config.yaml
activation: "squared_relu"
router_score: "softmax"
balance_bias: false
lr_router: 0.00165
n_kv_head: 5
head_dim: 64
vocab_size: 16384
norm: "layernorm"
qk_norm: false
init_std_o: 0.0
optimizer: "muon"
lr: 0.0065
grad_clip: 1.0
Below are experts of layer 6 (counted from 0) of a mixture-of-experts language model. Rows are named router (the router's row for the expert), up (a neuron's input weights, with its number) and show model dimensions 240-319. Each number is 128 + 32 x the weight over its row's rms, rounded and kept within 0 to 255. Numbers have three digits each.
After each expert's rows: a language model's description of what the expert responds to. This comes from a sample of Wikipedia text that the model never trained on.

# expert 23
router:191172083078143107147118162136132160141174105106159175124145125167171130212128151088114135075134126106037147122112129106132141087158143153147118138154139138066095183074048091152130123097146127132171155100121102180120167136154165183156130107
up0:107177178153119167132180144158095122147130127131173115107115165092102117073147114128124142123126173186123182095102072122102100136123145125156112116137116117137155194174112110162178165122130095084145128113144148051156120109075111083095116069
up1:144162131145058096145165147173125093163133053157147081129131142111119180134126098146160095147117125133124174145115092129121108111078071157108134128101135072182116109116125074143178176182180136120099125159133125148123137166094158127170120118
up2:085126079179155116151164158161118099124192120146177194129089153127191092131150169091119225145119151092144207168101149121106117126164170135103117144066156094143117210055114161115106135099122155149143113142140065187115122176162129098081165122
up3:077159127077092150128158161128061137141145113122045113122179110151165146212172098136076167134147093100150133151185119082139143106087167138176138094194049157123159157139187076167094156118130140146092087102141101135161122132148156161179167128
up4:154210116126172176145107162192107111168116130151135099120157148077154126122135153125089176175130109094151085131085164119079139106071173179113122163143049061104122143137155128102188135193120176154101075132154207150187110141157161146154071117
up5:137205119115126116111169092149169162179177135178155084088091101102171115158159120123146113124188091087101094093107093073165143116103087139132163112137048146175108029137136150115073109082115147116110123133151131171148103140139157178052141120
up6:170211140083079155111157149060113144131087156070152133126129174116124109151132091136178175122158073104174144117129145120150187131115166147129169166080128066114053138119179169093146140117100131134085116140128138179157183112097146178174174137
up7:136158103094110188146113134130151121152146167101091157162128134126179131146140167217114082116131109107145094104116091111143090121057118169115153099070153148137191119162083138108189152110121122100225113228116130120166138111127153102127139082
up8:026203151090158137131188142166133123109148103136110126133161129110140090165137149145166137152082112165106166121165134089152123125150143170150101121063132116061153127159128135142059158116191074144136156075124108166094105190142162124157117110
up9:128102211094127110121117122155113158102096158168177146160128129108161132160152180212101142135089143148144096188195156131171173129120122081150096100101077160097165125103114148144125104126157080091187129112123134107101132114136185130141136115
up10:108154109127134113156110177161144138151164164097129117169141118144110119077091151145090094055128135121106094112142218121206129145097130166138110146164105079124106092114049157135184166117150118165113129126163095107098138172117202146125103141
up11:135150093084134171132172130190118108133068089099224106115116139085135126176133119125095179027133072105124083173139176165098171104178111111064138094119128101075119109115147081140135198168106168137149140082115141157151173133113198104168137095
up12:160155094105110167155110180099135086202116141130073116088173139135118151123135076144125095169142112136175138114133133136169117094107107090168036111075114143107091114120126120193000152123165113134153153114076184089158154100126184144133131074
up13:139106171112127084139080083127119075167150111143098164142171141062165115152085192140124088088089143134137184154173050126111125103124157035104131085054146185076134103140121081125173115145089104084180133097189104185105100129129090112130172124
up14:170160114059158100096091171144092134120112088105095114150138161087182152204113137168140140157108150098096108155151118185146121153112176083150103104179077137094088098138061157202122158126148124115173111198176160138161081117129176110150133154
up15:170112153146091158120110163120123121156134142102167130129153103094119107104141175120155147136108115131150151176148149152163093107128164121157142168060161104136131123137098096142132117186130171188065093179130117072087159133048095100097098148
up16:089157102148157121104167152196086067177179073126133124143152199109119126211093148085166139089148123059146106135202150080125119109090170105073058163123136070172111098084104135100107161097158162143154079160197117120118200153125196118135094100
up17:102137128102108129108151129167115185150126165138143136094115070125148132151122134159073144122146184166201162041113129134159129102187125152105188180148115126092161035161113163105119064063102193142125107168121083104086158054112040133087110199
up18:088143152148139142144136135131113111096138178159133127096123088143121126190119142072159101151185115137197117138167083137177159128130119127145094149109138093137128120131128112123117133124123166074114113115181114133101104182185157070113118146
Place and nationality adjectives. Geographic and national words in proper names and dates, such as New, South, North, British, American, European, and century years like 17th.

# expert 21
router:162138154124167094111129143133156120096116119116141168184094148151135137097157156114108066108126121147174112122188136155117122118142102128074138110163136169190174125144088113197124097114115162102063121187132088163126113197150120129088122091
up0:182129091187089115125160096149127145112153106127195134200176185103152110156115105133079114098081214135087125151156095101072070160162147082085133107117112112141177171136132107101107129081140101071127123131146115148130132126163183096156148118
up1:216176132127136129132113098205117133130130032134080169150138149139099142112148176135065081136122144124103101100119138205132070086109114133116083161091092081082126099122132146115158165110120131110119108167119173076118142112121142094150096120
up2:109123150081093111124119068062166130097087185111109110123115115164158162099140090213070116168170133184164180130125117083099139153161083134153152133159179163101107114117123132100109132142097133074057133088121059116109155130095163161160139069
up3:173119108103142114124116133147117121118129155140156122113129134123091124101072128135156164165086090179100110130117208116087157131146038168117125127136162136094088127120167147101153130162115102122128135082130144113141128080182156123108144162
up4:103107181130150188139129125153086071070086148140210159106154100159123097139098110142164116115156121105122154128075180124209177145092137131114088106148148146112146111086167142096101125114174098122086125104146122098150148085114144140099152114
up5:121134182079173086116163161137111127140173131121146098153111160132093089132134103145137155158130131102128138107152125143163129090112122071196144116145120147062207173134143118186073118077132153065156073099168093165171139133151144121131105098
up6:117132072096121111067150112039106133122115142163160143098086092084171128106108173102122181120150136177125118148079162136190133184129147127189146147129136136092164152145189097147118074105072132145117118126161120141148177104124089142090096086
up7:160107125092148141174113125144134153075164065089138109118168136140108145072092132116138130157080091131118134194132081130127135144104103127149088116097169113163154108159116173121094098141117103100120096114111059072191146109145129086146145189
up8:132110097126148126130136105125113117114142136100133068127113178097149123177138152142116096114174141065102175085123102141110082193093130141103128110110132159180114106126163131106164117118117160116170153190146118108097187188164163170113161155
up9:115135115153207158119095124129153143105165156153122191134133184101159077102078148117158142128146124134111101084174119116162074122131100140092113090120160128162072111114145077119147176213114082118110130131118149159149112207126094143096136119
up10:128131111152140119174116174090134083088118154109171122112141144086140080113056099143167153119110150087105060087146130144098135172154133112100085102089172160141081135155110117112161182126139157140159101163084141182115099113135059154123180125
up11:118141125183111185095112097148081142096130081127116118122079099151136127133151163147123205161156114132172167214140107188161119133173078089118080184153135146132141212157091084128094076106123196146118133164129084095113103101165055067130120114
up12:121073106159132107104202100055066092114153130151158100138141119150175149103178065131114107098147096134184107093134166171143142138215080072113151141073100132206134094140124116149103109093121157092129122113114090114187085134127119077156155036
up13:166138103141137080111094115134139089124100113137103097135158126094058110117152155119135143133101122141126076162109175155110175168121161159131137220102152140111184080088130185136065083101127098136117145053152113073134175086151209097107093195
up14:185161145046116147076168164143153090103107148147108141148144120139141084108167057130158087114176149116071181163173094161136113152068115084139098103115155111161189068191130135096149142090112140088110155155133160117144101192121101083195143150
up15:107114127161172155057160107176072060109159147134133172196124137096099116093187136138100137088086109104192120150133128141065122146122115119130069130133102125122131107096073135084093129127121206142096175042115039124090112149110094126156148089
up16:187090109098135135116082071143153068123119155159187140184135162082085140108123109076168120141168052116123106142125098109150112151097125108073125133112097141144099104203142127133111129148118176169113103112157151122154126101146068125235147094
up17:095142097092138116131122122153123113077116069136186153124119139106198133124115185100159151134124143093131115138123162141157101152151125206172067142074116100106139113120111163125186162131127122126135116151182091158131106127086203085203175134
up18:080097187115093172142116109145085119174116125117119191156144150132086151130091118218124109155133128089106105154075145132158064113100139095116150156145105150170120148138132136091106134076100120110149207161133094120168130170141168118079186114
Digits in numbers. Later digit pieces inside numbers in tables, coordinates and census figures, such as 1,15-3, 59°55′-48″N, 27-.5.

# expert 26
router:150087124132104114160126162197164171134118183130105142147148083120121125153108146105082138151135090119114099106138186089135089134120159138098145100165167171113112112137134124119154165152126212133138112202066152162097127070141156079125130197
up0:135115153133152129125177160113140156123137159103163090108110147092055179148153167090113129164157072119112157164178126139123156138161118101086125132130114106114129093120139156133079116111142131156074097091091133086063127086154100133112118178
up1:115109117129095110128125184207127174123107106078119109112062129121181147118164125107151077120111201066225079043117137102040095132145152138163095147146143128154185156104102169137070135141167123168104134123122138148124178124099130081129085187
up2:135156135137093095122128080165173115121109139101222127047131090138123106108173129167134145109141131154139156124137163116130194167111152118131086095144160079105105180098112154091183120167090093107166161126122076103115131117123180125104122131
up3:109130121099133059153135079139110081139134110191189149114095121106109176138135089086101073164106102134088111116167122099157146178017105063109123073055114191144114129109135055162158128136134090129126169173139106147179147155159165092124092132
up4:150132106164154103144145069123133116146144139136104064066137118150214186149100103117139068099058101180105111120158117123159110042107144148064122182126141079128085164068084081082175152096154098182165127123103146145113154135111127106098133121
up5:132141117168137114132128141151105137120120146090133111159135162139132095195200113103106122088097088085143101035123180114089087133119128138100101189080142171068115166176167121054112106150128077173162125095133092122113164165116115179165078109
up6:118153109113099151157121071166103101105163121154089133116148152147120115153144125142104112163125131065056118157119148136061169162077143118097106118143156194167093164104091074123155146133120145121063137153123120077039113125060173109137117134
up7:146076068191157135131137151102124159141092152196161147094096158131130091155134134140088152131133136111163092109195069114181118178173117111165093164150137117109120110111132144044074124163131089119167144058134096141109188185162182085122099089
up8:141107167144105155169165213161086118090134146147149161086073146118077133107158124125119097194149135115114169179114134130109174108110135156217071133132130122130150127123078139128117170084144127112181112106133193119113117140154185090121181143
up9:184130136153112130139174155141118156099140119134129110096120137160085137151130155094139115110134111170111138111130147141125053174095176198115169152113136129042070139178060136092152145094096165110163105124157159084043202099131150161142143103
up10:143138117106153177132164146095119092166104176125089143140069160095138130128077114175085122215127142156099103101121151156139185120119129099167158117126081130094126108173150098105064142130140183161022161163104162124128202122117164119123155124
up11:067095197167150190131096108181136116181129100096144127161094138118113096153175097084086162164162151115117124156115148141171123117181105141108129110163120136076068187154127161080118169070134107204080107146151108109184158096121114162092140131
up12:182122053146152079135193080094097148131171121133138124060115079187150117127148126082158135127094123125128179136130140196121180162141105119118129123102149147128149159189102072100126135132098158130116139175150124172140173150162104105186108037
up13:166054090144121195112084125149151139129141133146180089083154063152162180166157128147143140143126148131137100120132137087115148076152105101162116062149129162162090091155100080132135076152097127146092151115114094094154150054164132119153101164
up14:096168116095155152103140116167117138139056105115090167164127148116107140131106126133114094175173142092093144166116167098106144101131150091170100104118182119106108121188129129171096166149108158112124082085093165148118108146080155168093129119
up15:109119082167116163140100080131116104098139130169180172135173117175136114119103100077168115161053115172138151188156140204118094149137111166165104120114126166083150105150066130152170187135154108106146124118129112116213105144129112099149128112
up16:120105164099083068109144114114102118150117150167157141101117116116132101099097140149179125143161117154143074123107171078160082210124132146145093110091104138122056096144159084146096082109140142176132090177149147123084106095069176114126070132
up17:116075167140154130117127122154128118130175102152163228150166106141069163112118123133146165157130163118147143108154111175118133119051139121147130081168107131115152150137175105152147130130076183116195115119107134084084092093101102168071128130
up18:169144121092061168139074185135114155048145132118105176081112039081200143130126067119103083128152107107170130114090153128160130178171119093187130180126106145075125100091139174139123123122181176104175119103118171148100161125140159072140155143
Coordinators and auxiliaries. Conjunction and linking verbs after a comma or subject, chiefly and, plus was, is, were, or, has, had, with, but.

# expert 31
router:084154153053110145141111121187125108145061100179128157119111151109124135117080071152151050170154138168178128169166154087140155127137146139076101141135135117167137132137149113067125142084132080165150166095120109077100075131122150153096162185
up0:149128116108130174169128142165158167157111130158110108096171099131130139122094094108131115109120136149153166112119191103071122066102121123105151169101133157168122143079175131136090204131100124129205121113105130070136092137145198083142108118
up1:174200107112164117126099089180101154152143165099131147104152100169136110132139129095103147160166099108068093133098110187022151103085120117071094072148140090123091142139137134056176133146169090111079089128154092128169149123146185114125206104
up2:117073120137167131097143069132121122129135144141107095142085108159092167101121117113160130160130158183108172198148101142106143087148118097170156131116152146114123140117158099142169078123092148169150090129096203143112178106182090144087166148
up3:122122112139093135108079176120112144164168070159177173174146094156165142094129097138071117162099127149103066152193104100112129177092100120086139150100152115127155179101094132102169159137126111110106062109152082069135153180098163105131077125
up4:161110118129073138071109177090176112157129190113113171123058128084099106159143170083070123120125148148158104119088114120100130129195113117083156132158131143155141161125082113063179151107151111122126201111152100130113170162102126103112179075
up5:125120133101193138101150170142121142065135126113182169101116103163179155077136080117109134107126173096095105122094075150148090158147111071104053109101114166152110140211085134102066144126074127130103104147119158117035120136114086177079136121
up6:158130090084168133200124104107109173093119166149106139153188055125140160132110132072185062144155160114134164150086100193048153163148119118122117124073162077084115129152155167106114126110130085156066113130022119124115162138149126127107084168
up7:063188124174134130093117176185172166148143143071170091139091116085139138156180116161172131130062147164104063112116123078101091129073209051137118163157115100092247129160214096178134132101142199190097159140149082116114097125070124180081076114
up8:062122138141127189179116111162097146142126173163134094063137104108187089151123163124140077156143146156127117134126111108155151086138100154083116135163140157136147167081140110169099144124173166113130147098149091099154082102132076151157192064
up9:162159098194111163168172153132131150117095141079181130125135145195109127099081176159144093159106161126165107145124041144108125151120117099151116156135119129078119081181126118109126076105163145183061138080133110164139152099113070151179078142
up10:137136106128128086106142176147120105143146130139177096194120125111169159118170146128097081100104142149107089059110101081201149138203026162123092148125081107158131158095176090111073159126142170122119071079133129173136179136111153201166161173
up11:116153093139116123066176096244050132144149087106188161144102071142127106109134160117156111167126112088127123171175177173178098092160109083136137107118125114073130135156107064054137104063148187218149101088125184194104117135196061156152153139
up12:168101116116174138119133119102129152163165124127131188125071143148144142149191118122118139144059138131114095118118075132063164164130119125106091130113152152138135126154162165078119178110155085171106174098107144114116089160147142166133138060
up13:121209128092134137136178120113119096133134102092177092120160152118062140093130087072131103149097143133103107111170230123122075102153099129090148113108131133101152106107105153120088174100175117088146162134140089155113065137113173091154105101
up14:170185152098068116201128111165160143131101108131130099105108154176179124115109135079104183063119135086147180117086119168090107147092140136140080137137095115124130143126159130093124162123095078138095174133143141091020157091095132110170141125
up15:169127137168108037119113085137150180149097097145113127079081195102050156155132146193200137190126118135162067121138089137170127131088152164104188038149144104160120137091138105120093159120173109062177144148102145119084091152168103132125105182
up16:107119119084120105127162156207071125091124174090110089104125146112174108087135147150121133140168166094121083171062160137141109100113100149180104088090210120189155144132123123135201178130068135137053140143147161142155081201142106150137053101
up17:148160108108139125126160134143071145066133182102085121050179160139113153137157105121129156143104105128143134086176141120160160174127101124148097143115164090149086088130089243139091162118123133209116107150132157139098143096109176118048119148
up18:138148115162157156136111079102167162165140138102117141132037118131110141117186149175144107161136146119138105104108126123127090167156103133093140150172161178095127163174109126144076155134145153092166165150075128143057067189101182122111145127
Word endings, foreign scripts. Suffixes and inner pieces of technical, foreign and taxonomic words, such as -ical, -atic, -abad, Pokémon, Colossosauria, and Thai or Cyrillic characters.

# expert 8
router:137150159076127097159118109160112136114078080106119111175157189100118142113147110131085128136125108103071111149094083097189187092097105115144117103161143144161119111081075115108110100124105124096085133174128116099151106086178101177127086094
up0:130076118137148146147073099109119132113158174138102146137172149137143115159163091153084137122159150216121130149151180124100163162120101123143063188084199117088104210108133062182169149117114132093179162084108108121150070077097063099196103095
up1:119139173117114126164120143106173148112161101090112158126165114070145082093200143084101131198144117141137064092021155111085105089149093094118112142130108150075158122145199097123146169135148118139128157146123189106147158121087150175122141153
up2:079148128104122144100140106126118129142158130099109026166149118126120055164136080095164139065139159121189096171117102099144099111118155081117131131092128149162129138177113121139118114144093112157117112108104161075171095152131198171091137072
up3:114131149171139107135138163078117142172132138124167119097079150119141134197150180134098124141111156139111156114148126094168125154031095148100159125121086094123183095103090153148121135078133091124135097126120130175153092052184178169120097152
up4:070169108153114089109137122204164149103192075120105072148207120140138129181144144098155115140098091131127116157100085119098115116113106145056114128155176082082121088122080101135082119153108156132127120096176188150104148163084101126152113133
up5:157146133117113122111100116164117154110088108155038126140147089121164110128126135070134090080120138129095133177081057130229102127153109112144176126093146161114158152101136149064115098166129167149164172206156110121003172139107132132094176195
up6:100184078120118096086143145130135143056119098100083108086148155145136108145110151099176163128073099092135117147091146115113117132141163132069100065113184110060068115168094072168132162140124158050119132140197113146170124086145133137130143095
up7:079139085155149120176124166044141175138134098137129183145120108115129134038150162094106070155109133142113192106180136105141134154134147100123122102086116146110113099120118105120150063035127101118095110191187154050124142167182148070108206112
up8:128109157138089143096142135102162086140148129098090138167106104201101107096152113079134090173079124091148125113092138131091048152142170083126091055158166083033130147106148127124119134101125075145142108169169185108153149174169097157098082142
up9:165086141142118183114143058104139090109110194127177154089136113144087116104124151106114118097108144114167152076174025098149172152108154126134118186117151158154153162160073120106111093111109141133166153106142194099169051125124171083084088071
up10:090133093169137135099160124100100126118141102132113054121170166068083123162167066126104118143163146084185117100106122102173146111098123135116076149088143141073117140100089101143134135089119150105129124159065091137173104080156108141142120062
up11:171107105133122149140115059124189117137132152107146086180127122132107169102134101123126108147198107119056128095092103168084172125165110136128076109090103128119147128099185141180165137134149189118169103114128183187101087066164164130088092115
up12:169093168116099138098192146185096098088140132120093080152086143067112146110119131181077115134103142159142137134209166116134134134166118147133099140169157171105083129084058135114096123056116078114161126124164126180076154109095112091100080175
up13:055106141139143121119139121162132126146137126157077143169180131101159139164202121156135111204108141234152139135194106140124080083119148105076154112174120171095125186133124095071110156087140109142084128103099139154170114145161069145094135145
up14:129103120086098194172113083132119148120102091130150104124082131126222110128123168122157118185094160153081154106132160120123091142092144139137131066156165162139162125143093176143125158135156136136075158137120162130111099104153176101116126122
up15:049126144067118148127185107083135181109136140117168074117147064127168120086100118162146146065169190125153105154074137132165162075062060121092125089120156129160103143147143115131136104133084115049069144134095139141108088071107134136167084096
up16:115178122140074131110125053140094135125081149168151134158102132134118135095150116130123133118116091130140122145106139149108146122125096125136171118126090115116166161165107129120117101145071105106091130091162153067127128152100130177183085099
up17:073102094129135130090155111101103138091089089102176159158127114195123107148143144170074116145114130119114138094168126128106119128152116090128095131046173110160065157116137139091082109068107124164172065117134172097094174161094133076136053086
up18:100124108119140149034154104114172148106176121198114106100085069160094121136102161075094098133122075089148143157146114176161135136181096149081140091146131127180081139117169119100081144143154140153115126091177122138134120111132225179103127133
Clause-start pronouns. Subject pronouns and relativizers opening a clause, such as he, it, she, they, who, which, plus opening parentheses and quotes before a verb.

# expert 17
router:099100121138145118133157119080063113076056139097166116108144134123144139107152131148141105155102114176093166113116143166155145147187144148160157108092153070144111123078140186117157091098115122123157098064150123113136104117058111115186125113
up0:145213123080108112124139044140160161069135094172138132170127170055123115100193144118131125139148172053146144128115112089094149084062122144124116144148162155128134126078156125093104097092154109113197136068114109162119168118140163062137123043
up1:105088109093147153136167141141055130170100119074106126112011153142149166127112099138169123177126126134103172162136094167066158104065143153171109130095097137134084120093162206179107086055154193071105120104078086128127089071131147125112086074
up2:074126187097106144103123123092114109128064179138163113099072047049103111093136141112107081159173123086071120082125088190054133157153125127125123156159128113097105087116121127108163146127132117088092141146091068152080188177172096098152120137
up3:088136058138173098129104130068097081132125083132101082120096142124103109123067183133110161208134109176157096136148070128131098127153103156087131133105148118164088143139120110153171159137134117103135098141121106135131159103081080164146111133
up4:151099106099087150131129113147141114124166058087143098131092154129121138123114089162071108097156070158148119097192154157153123159159123129092084119136121204120068161105098079091111120140158172141143106120113101102052072142147166090153159143
up5:068117078163123167114131157147107104133136135104127140181172135170187111103090149178088097104148135125129131114121128120132127133126122150139115151129107058131090157163111135103169083109124093159116113158134177107095054123133126116143127131
up6:158106128111129146170167124128073070147094099122103116123185207158113153123148117123103120158125134092145126137058208131094108143133097135119141113110126171093132091152145119071139086125094107163181161087138063160139189179103136077139107098
up7:175098136154128103160119156156167098126114153135172132100133131120104149125193165104131087132118176162118160142097155117138165128111117100140135128146142202108126147172173106127167103156124159115173068132139189096124188099126109147114174144
up8:099122156130130111111093120111102134181185198118148154159168135117070137091119140122111144108162163148142173164198013120094182140195174165116139113073164091076135146146175125116111116101114129112144089120129053092115068099224161062097112138
up9:085153134091170083160086109125082145111122126136135131125143131146096155162136080108098146140155132126200141095124118160079181123122100146153117189081173101128153125112151130109109166173126139125106042080113133119040107136149124187127119086
up10:166039115120079127151065182167111062104113122112131128159087083120144160199101155125116149136127134097151186199045146133121088146164121113178138142187112121156119140108125116103144111129174125152113106149079209121132139145135129113138136057
up11:139112146124178147132124078153140125166118103170110105118094147144131110141113134136071119099071173136096136110141086080069093134091147128146111094110126120072139066125132078085133133096172106115131146109080147185115196150131160164132106145
up12:122103120136100125143161129186152121170121124151135152104155149145088124135197134184095082100095129167086181105105124140114163184181129116089141115174209181153106139121137124095125184123084147108108153103096145143083046104129173143033118072
up13:118171142137100099159059117157108096103068132141109169104190121119119155155107132107084142197104185076127113124159141159111148135106102161167130141069105138152109101147123152110152104103117175129130063119088122101146161125134091129154093101
up14:108148120054145100100158143115177163082123111119134171099088076093097154146175187092047098095172111072131157065086151086097167099136111100190088089117125130150078083108165164083099125126118125100160107137097187155062144150190142130126128138
up15:150140139125139160186113105146125106178111170168115118140163124129125126116131111118190134143124138110139113107049130126143152117146105122060080103065111109186147026108101118150138191146151113152122075130160123143191143117118147121117154139
up16:175163118158111085147111172105156131087102084048128129161090107133178115136142067053049126058111183090147094095162126131160170104134129119140073147129148087153107107153146121104137103066106168170164110157129101147110103126167175118143108088
up17:123079049129084092096223095094122162080156116122125164192140129131187102105167105095131091155123178125091118160145101147156108168134085136117113076122186094100118172116097112138168153132163128046141139090139135121124124092085092136148103119
up18:162085135140112188141128140122068057160160156118112102138172151150157129098148189162166174083138104127068125211118128156136123167212147123118128140121109130118108120144182063120164111115091098119120188116078119135149175128134099118138180107
Clause-opening conjunctions, prepositions. Subordinators and prepositions opening a time or circumstance clause, such as after, when, where, during, as, In 1942, often after that.

# expert 7
router:104132137145140141150159168125179137151113153076142084120149134151051147204026072102139168149114090141154148141087125176135106151123156156109152136122166120107077147173125134146117120149160143116119167115148154099128181108101129117189066160
up0:167093107164128121087096127085043110124155097124145165140187089153105135074191132176161135160129109188160132203165119177158195126130109109172142147093107085147147119159162132067137124101096158163124079110123107134130179112126083116130142168
up1:110145134150129109094196128114119129119131129088175150159149131092133087100069102126089137099079091074160116112099173141146069199156123101142112124161160094159101151146122129104180141106116116177098154111166096084127130151156136163155115144
up2:120169084101073147131122139178145125119125125049159135140098078120097103102086079081129117096138127105131117139091172139136137152165155118141060077157159106151162107099153151112143142086096124146092121144123095121130153104142145139159089218
up3:165176152135182123113131155133120168140142146104158198113139132064152190154134128118146116115091119188083106164119173176097110117069118117170114159132099086097071138110096159097164163098113151081156093076109101073129185120125111126088143148
up4:107179175135126141163069088098155125059115076130060099102155078118101133157134140120088125130134115163189159125157189093126085114144072121057133183121173110122123181140112102143170110134142135110174148120099158145174215106118131129092117031
up5:104148140151097162107139120132209115127144112154121155116110084144108137107133177146093133149109085079169098167093153156165129127110167079121072107160152175148141136181105108079094103135135116138138134146119160110168119147142134124123070139
up6:117098114140063124085121138100182105186132175147147109185080097070102126098121126108121149130120148178110159110129112133197115191108105096161069075105148120117162105097091124111111127107176099134118110169114120132146078152107181096071093103
up7:061163158214128120116122100125159146146154162183172158131069157121146095124107148182124071143160160140183142134117119149145101112149151106144105139088150156115089089144115120106121083162133111144157105079122117170138148154141128110148124130
up8:128066130106092125152142165160166185134169117115112140149061098138097138109090127119130041182118181085118161125133175121094130166118072145081133099096182119140156098174127136119128131086137100110113158208131109064081135136121100127137129121
up9:142145119194107132082163134099127150188126114120110153147105136073153103098110154111212124123095101094114123183113108113176053175126164142091135133068146137132126110159099121137153155075172100101108126137148133132129130136093183149114081162
up10:190083121129097189098182110144092122110125094137097074134134063116092116119110135154156116096161098103150152081163103159114083127133157101147121097120128153162077143119130098111047146122102144114132057139129095181169116137111147151181105125
up11:173141131089078146127100193104064133154148094143162138106032153117148113118095162151154131177142117143120147119173115094092125126145115187081125117123163180131107116184147143082163144087154095164101121141156146125063140113110076166133129205
up12:146091108161131114117102106115131147091140101071103125139124146129091134142145084119148101164116114122131107108104110150148110148179140181098105136066157179129134129106094140103086129089154129167133150115143163136097046124152105118113114180
up13:152150169182113103099163163144078105143163153104130125104096169139090136116139136132129127156163141158127127148108069152126097199155138134137142153100180115151125141137126125181105141104091173117135102135188129142139131083148202119093099148
up14:087061104160094088160143141090105143177123123170105168131086129209125101117153168084124123171087188128076131114176128116166203165131083136156107074113038134155178121132146110119081115143156144098076099137152167160122116152182087160094103137
up15:111170127113109139118121150122106210083114029101096217163115137156215095083125114104120085193128094159113139106116128086066111108067126142145160153168141092038136083090067085083150182135168147102166160139107097134126100110126166186156094091
up16:212150063116159138120155143152145066127135073138127087104102162110129135155149107092140136182146067175129124088124118093159132121146160130132131125150089100070110105098135121097106125096127142160152096143182112115179130169157104101140140127
up17:102143095126139095134106058132112131111149104053170182140110156167080091175152114164098165184113100188153106036101139143100153153122087131139087122163086098089083206149156072125154128166068103118168153090071095071163111158161103122123176153
up18:163188128174118153121125107158086111115164095098089102155152160149120099108107126118135138146142096087143114193131120087104110165147165127074113160114111141140062160113103077157144111082149143123094122143135219130136073126153184061082131134
Place-introducing in, commas. The preposition in after born or located, and commas fused to word endings after place names, such as Xinyang, San Francisco.

# expert 30
router:122161060072164099157138114109200112165097130152127148109093133131106128090112170160140158114140074150159167102171087103156129106119118107190114094106160166070131145148132165094144117152126121115177116168092103133183098119156138104126123059
up2:146116159092199140150177171163126119153173068098106094143112150151097160161184125136092112170090097141103173135133062129163148151168112134173146079107168135134145097115114130137089177103108135179149155175124088122126099132086121141057052092
up3:123179123072148095185153165170109142082150112144079149108144094051148079075167091088154146104138150119130112144139174162177097148117136172150107124160110145125140192114117105093121154150100156147156138098107146201142131091107129145140149130
up4:163141165055120141167084151139175158092139127163132078108144114131088172115159088083154159119098121146057093136130142185067103115112144130106161074075092146172099116133160171089124183114161158170084129160105182111124133169141177107172080101
up5:134156135124111169139091130171214111102119115181125179136141110134159119112103123160157133180090135139107088147108183104118126150116176106184141105086146135194098133044160166112142185137115169091176132115167137231161214130131101136129138184
up6:031129169186097158125102121104118112100163088118114151150129156084100203058111165173133169166108130174126185128126148114131105157113160158160168133119040046113084116097128112157131062200113119209135138114131122104163165105117151121082106165
up7:150163102080084108088173095104078095146084134086119176062179121150137136122124077121187107113179132114092137099136186088180152137156120103169126148085165169119166180186142105094071128121157090147119182144113187105149174112130129153162060097
up8:172051120125094072128136092125161170123126106129127124107143141108083118081108175162115080181112163171073137110120114200112169122110096152144158186175130100032169097154111099050155172157065083128154150125148139119167144137155113171086185142
up9:121143112124158132113078152222110122155104119131100159145106122155139126092110132119121133056179168080111106147076159172053145128107137104116173095095108086118147133102177119118112109110139129095169094109147109126136171135119101159147164103
up10:105148136166140166152083154095093099100163115124096105146122166143092122071084088151099135171088150084195110187086099111104149194160130136127088156160125125127169181127143097103120169069127123168140117101131118104149126100108084150085075067
up11:098125116132152086105125062155136116159126077180189142100125114179155180113137155157145133132114118089064135109089187109125133135094023117118183140109121193146076115128154137134137148120126147112140090165112149134197060179169163133181132120
up12:126041153100127153089081159102125168171105129210099175133056086120118111105165174136153110147135149119143125108144111176066163164117130124096078161117099157073141117138197125149118190118150111125179122075085117080120144083107167134145146054
up13:170103160107152121117152142076110127079112121100154185135118122145165133170162149134123211153118120149142111106126106127103133104152089132148194103131136086198107141048095106106082131160121102097062096162131132151134102147134114096104030120
up14:094119113123090116117134086189084091129070159177169134086135129113131135112136148043111113145106171118126155053120119112116125159135142172084151155138114098119087114186122173059188141108167090170126150108157135196145178104134130113147126172
up15:102101141123170110069093153069127104101095128109112101118127161081152118191075151128126184142105111078074065136152090129127156109110162134129165121159186133098138103122136183119097100195113114150140127087150139122135130106093130178121165160
up16:113143122147059105109190123114140108093122095148109124101139144162160141194130091142137171129187086164153148148096128172170044153123141140158122102137177159147117145135118139126127174070139192126108051189133096167187150131107089116091091088
up17:124127161164142122157141087105176129222119146110130177146156181157105098105152154132083078120152140091094120169155083103108163085140135151127117146106106204082139151129127162099118121173113159149139120154116074146159143121145131100147078151
up18:132106131094118159161090134082143101116090106182131131128148113145131184087122134132124164143145195150175127152142081064160137155076160093118125161129079171138134135168170109130174115097091141132150111149143133127073129088111100146095152101
up19:087118108136132136083150111136129159099071176126113152165168143119159139076126127109065129143151162135148101110153119165151072148153084153191138091163162127154160139127104134077064105160105119151096111109075143169152099149094096128159116115
up20:120099169103102118124136121089153165153148130136139085147106108098109154147167129071032108160131101146164152148109157093116141127086085155184158119123092085152173095134126134061122193163144179104139112110154093141168139139093072190172131175
Table pipe separators. Pipe characters and separator rows dividing cells in markdown tables, plus semicolons in number lists like 0; 1;.